Experts of a small language model: 13 layers, width 256.
Below are experts of layer 10 (counted from 0) of a mixture-of-experts language model. Rows are named router (the router's row for the expert), down (a neuron's output weights, with its number) and show model dimensions 128-191. Each number is 500 + 50 x the weight over its row's rms, rounded and kept within 0 to 999. Numbers have three digits each.
After each expert's rows: a language model's description of what the expert responds to. This comes from a sample of Wikipedia text that the model never trained on.

# expert 37
router:470552363562457544381490490506481555486587537487480520512540520350474511476609576489522430470530420529445495510494532506434451498537467546456491553532510517597513623433540486532479505439469498
down0:488573548514434449469506506508459487571550490497596486613507385502464536470535507444566420543417579496467535452459500580488486507542634456515574506496573536531461526498430520452402553471421557
down1:571456614479472449435544455491536510450470637486531571459498477505441455508476500368460581462421540495425492473539426530552488474579573438544526434490525518552546407519421498605462519512500589
down2:475453530515501484442468536484483447520516582514549414496525510415504423477429534415512464459534517492503513501577599514552537434603505471511442533529492495500410492462508539517501513530500444
down3:503496581537533532468458450478463504507503491552406482493439464538571507397508547648504524470486527490547467592509536559545479546401481574422479462522486476414554511573496525534509512415553495
down4:528429505487497490514516403571522468526433496527487531556490489523508530467508400513424537485539484496690578544501527542404532547454468524444554515496481597503479530491487476510536517496430518
down5:478400569383539495515466571472498496450513415512530529465542462461464557474521561575545512448416598479461513527497481524447470546471409589555423505462440380474467512453524522541543502457491541
Description: Conjunctions and prepositions. Joining words after a comma or a noun, mostly and, to, or, who, which, for, by, linking clauses or list items.

# expert 23
router:529455564496508472491503480544523501474522620445474454512543506412457495518483488369548531447573490492413460465571572549431520607474505578553559489508543492547490609557501520496490508539449501
down0:557587446503441551489461497441489532597417465500567504438536443539433532494534578419500451470484540487502518418554483436536426474515457512455380500579454519430312526420484514524487472489471540
down1:466496494554513475433461448365466482515470574476538461546553393454474482464549421419578437476526383534472500483540473491483400552518522532609488533484561481423513489517461558488604472526445490
down2:608458504551465518458413480645571543536507498469563502452545407457460419496557335358518457513542518509486528502464487560545432526493506600490508467481466487456519531538497500517554519488574527
down3:513520443480482505481497469391501495420520541443494493468580553516451389471487451530489489532563472499460469450410585399564517484548536519474433555512453550406554441395563477484515491547544568
down4:475469490533402523500534456498494500495436460451475450383540463429529552541398478496534496530402531574446524469559450528512474515410516490483563488488510462545383544463563525503448569551551473
down5:471459563415565504491579530491431446525473412534471485536513455575458581460555529473515452494549495513397561478404539535410546489521466502463536494567558453473475503502564544545530536520440496
Description: Word-initial fragments. Opening consonant pieces of split common words, often after a hyphen or article, such as bl in hot-blooded and double-blind, sl, kn, sw.

# expert 22
router:530501535540467625444529474519507476554542600482488494561499501469558451542584468389498453440576411447477401541485451491484564393569494469519447481483464461525495595482565470559482471529483439
down0:565501488512439529564505522582549528512519591520524566470453418504468569490572518543528512463490545422432500461491568568452476431438444524540407581456492444534480528428530437519454416489452501
down1:488488519515602432494475484527508460436515510569511451618448386549463481519491482551491395537540492506484428467441473489554427518524561561482543505534477498578549453454506581465515470482520548
down2:520410521448465468479482519482552453478529488493582524534497575521523550430477463381497540472503552449507499490525508524514501545415646617541449494542537394619540512490483556520548493527469480
down3:438508451459514411502535485428486446401485595550485527511538427487564409404497461514420494557460514482506476496591361504538538482503524469475430438429501488472437508504520513549552559527471538
down4:562578457571550544539473419462466477489509539590472497493523521492488475446446394634505522493506554501482465538468459574396515462442511538585501475541467396474490589464496606590451512539504518
down5:457513493453549473459443449439483424557441463463551438470443435470519505506484562395486509533576519575511494494510455477473394480444506509354596651527520506498537429546504477423469502443415552
Description: Results and infobox tables. Cells in sports and record tables, such as W, Win, Loss and Result after pipes, plus ISBN, UTC and table separator rows.

# expert 11
router:420465426519460566350471551480427490552483575499560403517552567444451532504551563408491532492650534500504541635517577443514503540486515563514504491465478465489449522517460511551549583524501451
down0:592502478481532541473477563456519545447524588459507519518526564495495482497467492492536522584382450518498564485657503506516521521529533535547550413490507447476481571463551463541387539555475449
down1:562541474560483551536515473509520514546522467440562525480600525524543567523589454530582524532476510450583493518447480473437524510651451574517500537527542458518461502499443511528571561504532441
down2:436506542590509497472478511498451550459513580499523536569530467447534457533380475445450525539506438434479356519509567511466432445422437476479508449519440512549478557497511537418520484478536459
down3:459463474645436543536495492504444515479449569545401512470497449486478536489503478536542547471482569591494461496495509551503535461512604512480487552549460557458438577529474482485492552578558541
down4:494486498476457579473544539494473484445562439487479542446623459554554468529634426380591460531534506516469601546556418424535533575606380535434461494471548506541508471513417538490443527506427474
down5:510507500451510356544515544614586479492434492564538484414446477531521446483523459525472515534420530568493568520586513530562586508503640440561468455459452496520436485545603440469510461451475524
Description: Year final digits. Last digit of years in date ranges and career tables, especially sports loan seasons and terms, such as 2017–18 and 1894–1947.

# expert 29
router:543534503571550428479454514489482488391601601447488512481518439417562531491536515404454510568526487399524484480494461524483575584541494461511533529477483563511556530465523556531497455491478330
down0:545510511492464514457559522372452601554508588501486530419479440453464516485448511440411487501456537506556540574510557449389469467451600489524499528483477563512501572463470412451514525492477464
down1:437496486530503401525462493472506567370386491416452451483480494506617468493560504499520450480533471452501442509504421487450574610523516491587497589557459481478453495605464495479467568504473609
down2:486446462500500548520559435492441547528417506501553489380446491464470480549485506553538489547550547487485569602511497515555538516551562514491368537506452479503457502462513565507544593472495513
down3:505512449506587464545422507455481606453553486494490471538479472549608503547492509523467544589419432514558537511516578460500490458470452422477548469515490426580511555487604488487452488494537488
down4:457470539592477498565408369567524610510577463475545389456428528464494485481546535581461519515475504436470521482486498622524539527517427536472521558515502435450527481458521482425559482462523544
down5:479448584535585571404482501578471479468539493416466510428540594447567549481382512543481601534483471498516428508512509503492531561551495544408446516531451487503514539509539479505441504446502497
Description: Digits in year ranges. Inner digits of years in term spans and lifespans in politician succession boxes and bios, such as 1977–2011 and (1864–1936).

# expert 32
router:566543582496579484446498510510478520547472644462509478498475502469499580508510410407536577438550528496419543534598462432476527456493495566566508550441541514565447593517508523554555528498501521
down0:476467442491529471551422598458537498482420508577419471524536515459416413524554468521493457503497576518485512351386474418412472512492515436484421509455447472514535415526590540553548421472440510
down1:600525361600422441573484367530507547527518617434473565498552514431534529472515568456459476506456515449451402529473464440422485530549581494536484452499483497479539468593461531528487467451483490
down2:419496457523487540500535481501484410492537405534463400479516558521510509438517604496523444474518578515572514423524436510469467521463556485376435542505517510504462506571505540458613463534492531
down3:546502568609507541602519494560478621553535536528472516464467569492512551568504471547510521517515595533543480519552511488446575559488491486530568461372570563531537546517462443461596430476428433
down4:526532579566450582466449514609515472496485550475491533450408489469594515474504510494583455434458529492529585454559411494584490513570460526469430440481468473452419522530441430416451389532572463
down5:520549618542518516542451557560498606458531503538552441463540540478509599537555531570502511596443498439516510447438431555504501442452465437452535493488516467538520487480566461530477531535556465
Description: Word-initial stems. Opening fragment of a lowercase or capitalized word split into pieces, such as Com, acc, vess, whe, sugg, Mus.

# expert 15
router:532544531527438549459480505564424489465526588430476556514558524424485473448489503447576390545577531558440460489596536554463467483612504568437548488452492521565412511528560508536564514582442489
down0:519503588493398484515502600515499564488498594499562505531472568466536471525491435571478498464425509482506512446491457562442495519569505478512442399484549458544532536513552563536456513514576441
down1:476490486545571533441434517473545486514448583514589440440472510435556533610508475506529539519488508504597530471539588507529445540535508433514447465537570516495479505460499465538562484540410479
down2:540478392545522530540467561448534520498457477549569480434556534576471527513487485491499523502447490409496517508555458430448438513488455461396550468470427492480556490439502571443504506459515453
down3:503484477423463443447464542470570574520418503516492377434566471412571459415514525474478402398453469513442448457507507417474515468535521466424500537504481554466472498493531509533559462491452480
down4:534554478467401493542436488538555615465481436430463519537455520534452647537477486386551450521478434503517535549408512478598464557443434455541590561510464605493439493488439633522494527489508526
down5:511497563588559388411502570564537529502541434467608398472500482508526463477475453594475457533552561453506469460491509484539455484469490415527494557531453534589507512473550463454529423444399530
Description: Word-initial consonant clusters. Opening pieces of words split by the tokenizer, often consonant onsets like Str, br, tr, Pr, R, L.

# expert 57
router:550466475452511517442517605536507434445580567550529473544529584486489439401616470442573503511608478497479444553431461506520553532549472494482529476479553491461516436458558456576414504452403440
down0:446472514450530452502495516420553579498488458500447605461501490470437519562507475564548459429562484526436537471463501606560426467430514484609569542660537445478463505595481470431522434488514586
down1:598530469476574568512500569480525497460569547492548555519488420485494512395568481404561519563550502465508479546595461468480662605467536506647486488527452577519507555550536499544444550420517393
down2:467485350459512512460438551460466529502418481523510486434550536446460487502531404410549475526463421488414487430497488555637498544544433457535486516428470535476491538548395531535511568459397550
down3:516381460409459532475554492522442494471560552518516489482539515519573555488471541598469504553524468501433540479575467486511512491482525476556567549533480558494515621551529476567528588442548516
down4:616418495514396434609527532490491487542469485491492578483531535552439513531507563448512437469519502571446488557466484512538533463385479561470481542484632448399459492490524508552554447477495461
down5:481513505522487496492510435490481461518575466601540517548408472499588450572471438401436498532581450512465532475496498366552450512441532507531357486514532473468488506432489451531506450530516560
Description: Person names in lists. Full personal names, mostly surname pieces, in squad tables, credits and lists, such as David, Jones, -ović, Springsteen.

# expert 39
router:455566520524460506446540574564549443473537598459523507483460546494514455528592491420468483568535403539536466481491480564465596589580490522541559525457398445459461501471621473494498380520416499
down0:511551495478511482526453480474448502528481564452487567518546442510507452390450567451531495556546411448500540582523493516530463521450486488458627470471494515548518524440505515532499434523477520
down1:506492534473491549536481386558512532464448479552498466615544488515509451534477567681602523443531512472459477563470542453449471503482525618403453401507585509460523561566447601487463623478486476
down2:406528506518591481511487574616437560596523540520497555428414452563501531551496465687474424527531572540414486493478418499518530493611474416489541518577531459528436489488507459470582504527476495
down3:553507546457607531528474482521518514488430397485437434588519434447470498520509550473505514422572447508445431519413565393477524444580531572501522590671504487491610516466495488473540508535527541
down4:472516530520491567552494490498557521541540603526640612440462440461489449526430412548453568472382464461517500467526453462444540474593457479573582524481577528519502450520555497551491492486486448
down5:457519608533558589427539480501536467493518472503477520508565518574503491446510445487508533451517388486464521412471440510534451543356531506467572517541442492502535435538534430330546470479501523
Description: Line breaks and list structure. Line breaks and hyphens starting infobox or list sections such as Geography and Location, plus coordinate digits and United.

# expert 51
router:527526557556428445448539502577552504451515534479488502567427505480501528480519479438453459472498501487574501467520517455454397546509522589436473479486497572502472433527502491493543504512432509
down0:564494551468542466480375376439546515461400521594425531571407472465465441533453525535535452553561422476471334508392541510502508484487624394475449542391399487536489505469569477484446486492502459
down1:537509469534531565636483500554505366544578422420559542475479501501442461459544493594574385535500569494551588497548405512428514541482383544632488472480549532550615564449469432556448481556532484
down2:544453491554550540503532553421549488601461509456466396515487450434500527601473498507520489563453435495547479601427464475507588536429483586453520469480463479519544425448363487504407417538399495
down3:503554670559581417414456518414494446450465408498437515524601509538478473508446546463467478477462440475523498547582515548468475518566657519497534496419605474471501454500485478518448538504485549
down4:622507431546438470624441425495482511554527284479446489442393466470466414506478483626584520446555475481506515503552449539605541465416546493520482516442547526506471548504475508504481476442465522
down5:474488535446425529479441570520395521484426513507478454434555486593530448427504472503494423544471494495492463585529482534452441581469441439539477568497526487455573430503555460469574463463500435
Description: Determiners and possessives. Articles and possessive pronouns like the, his, her, their, plus possessive 's and opening quotes before words.

# expert 54
router:519531525514531461489498502523474552533515539418452461489503583420500531447466558401553541489558514458511440506478552504471494581587489544492496543459524490487562443426434508542531473472467388
down0:484419485510554502435501468457484501484457487505532514466536490529510519554455491645440516565508561561478488507478481451577572401473512498491516510488469510484531423511491513428609458555500605
down1:490477508541396531523486512541545427447447535426525486483480532468474526556541416361447486463481404465402520561472408458483522523490518529501497561541453482466506451572485477498507480553591494
down2:416533486573417538493581513559426566472489471415574479470530512393445510563467446511595460535467493477490406494478539536463510523435508492515436470506468446476478519580572557554430474501448535
down3:608541463506505460512508599433498528473501507520405622556533456505493432427482501484527600463503469547486452447524522466453514496517504579470521446537539500502401503496518392616445448397604447
down4:531502606489540516471508513464510479468482480545458555643499423435519457386508541513543530542481426426448416499560569481377503493558467497499470502427425575585460487474425538489463603468531565
down5:557419448464528495501526511402515447561498539574491475573426551562481579499453459366413509467552430602436456499409432359481509527519501516486546518500438526464536485391533502525493520493489402
Description: Demographic and period phrases. Function words in stock geography phrases like "As of 2011", plus nouns such as week, life, annual, population and years in dates.

# expert 20
router:584553486431494501457444518569433550457485586443497468464548456452515557552556488414485508396550535518469543510426481479436469458551461568548550543470585436455437504518450500516460561506473491
down0:408520527565419397465479503538464493475424550549402536532506507509529445465462497553406482499510534497431481431534545476396604508476545512483520557536498500550470507594512535434536515452489496
down1:540438514468548524433499463436433526462416488407511507460464423417494599499418558451512417542522538463460506521539508443438491505498537514487526461524443493491570581497440551554478492449516479
down2:454507530519432529430566466404541490567536501424558448540482501520477496541516487546425593508438391520543509484440410486509513490415485423477458528504496550455431561448501539454436482578460451
down3:447520517489459517526508562487534610480620439449441451624498528455524490537471475579419504422473475509559547526523521527515512369556596477549546586376422477499460482451539527486432498493472489
down4:479526488486512484520511585518526460550544383540550493550498489570511546544445481576370575571499479489508517488616516511480541507498494478534463498517466484541452640440491517496517494586462551
down5:536455477399507470501522477540434504570508519441531493543458526453496557530549495470506603553491454418520443501513496519534530533409511617500512549504420447535518520523358545418541545575447519
Description: Nouns after determiners. Common nouns or word starts after the, a, his, especially kinship and abstract words: son, father, death, kind, God.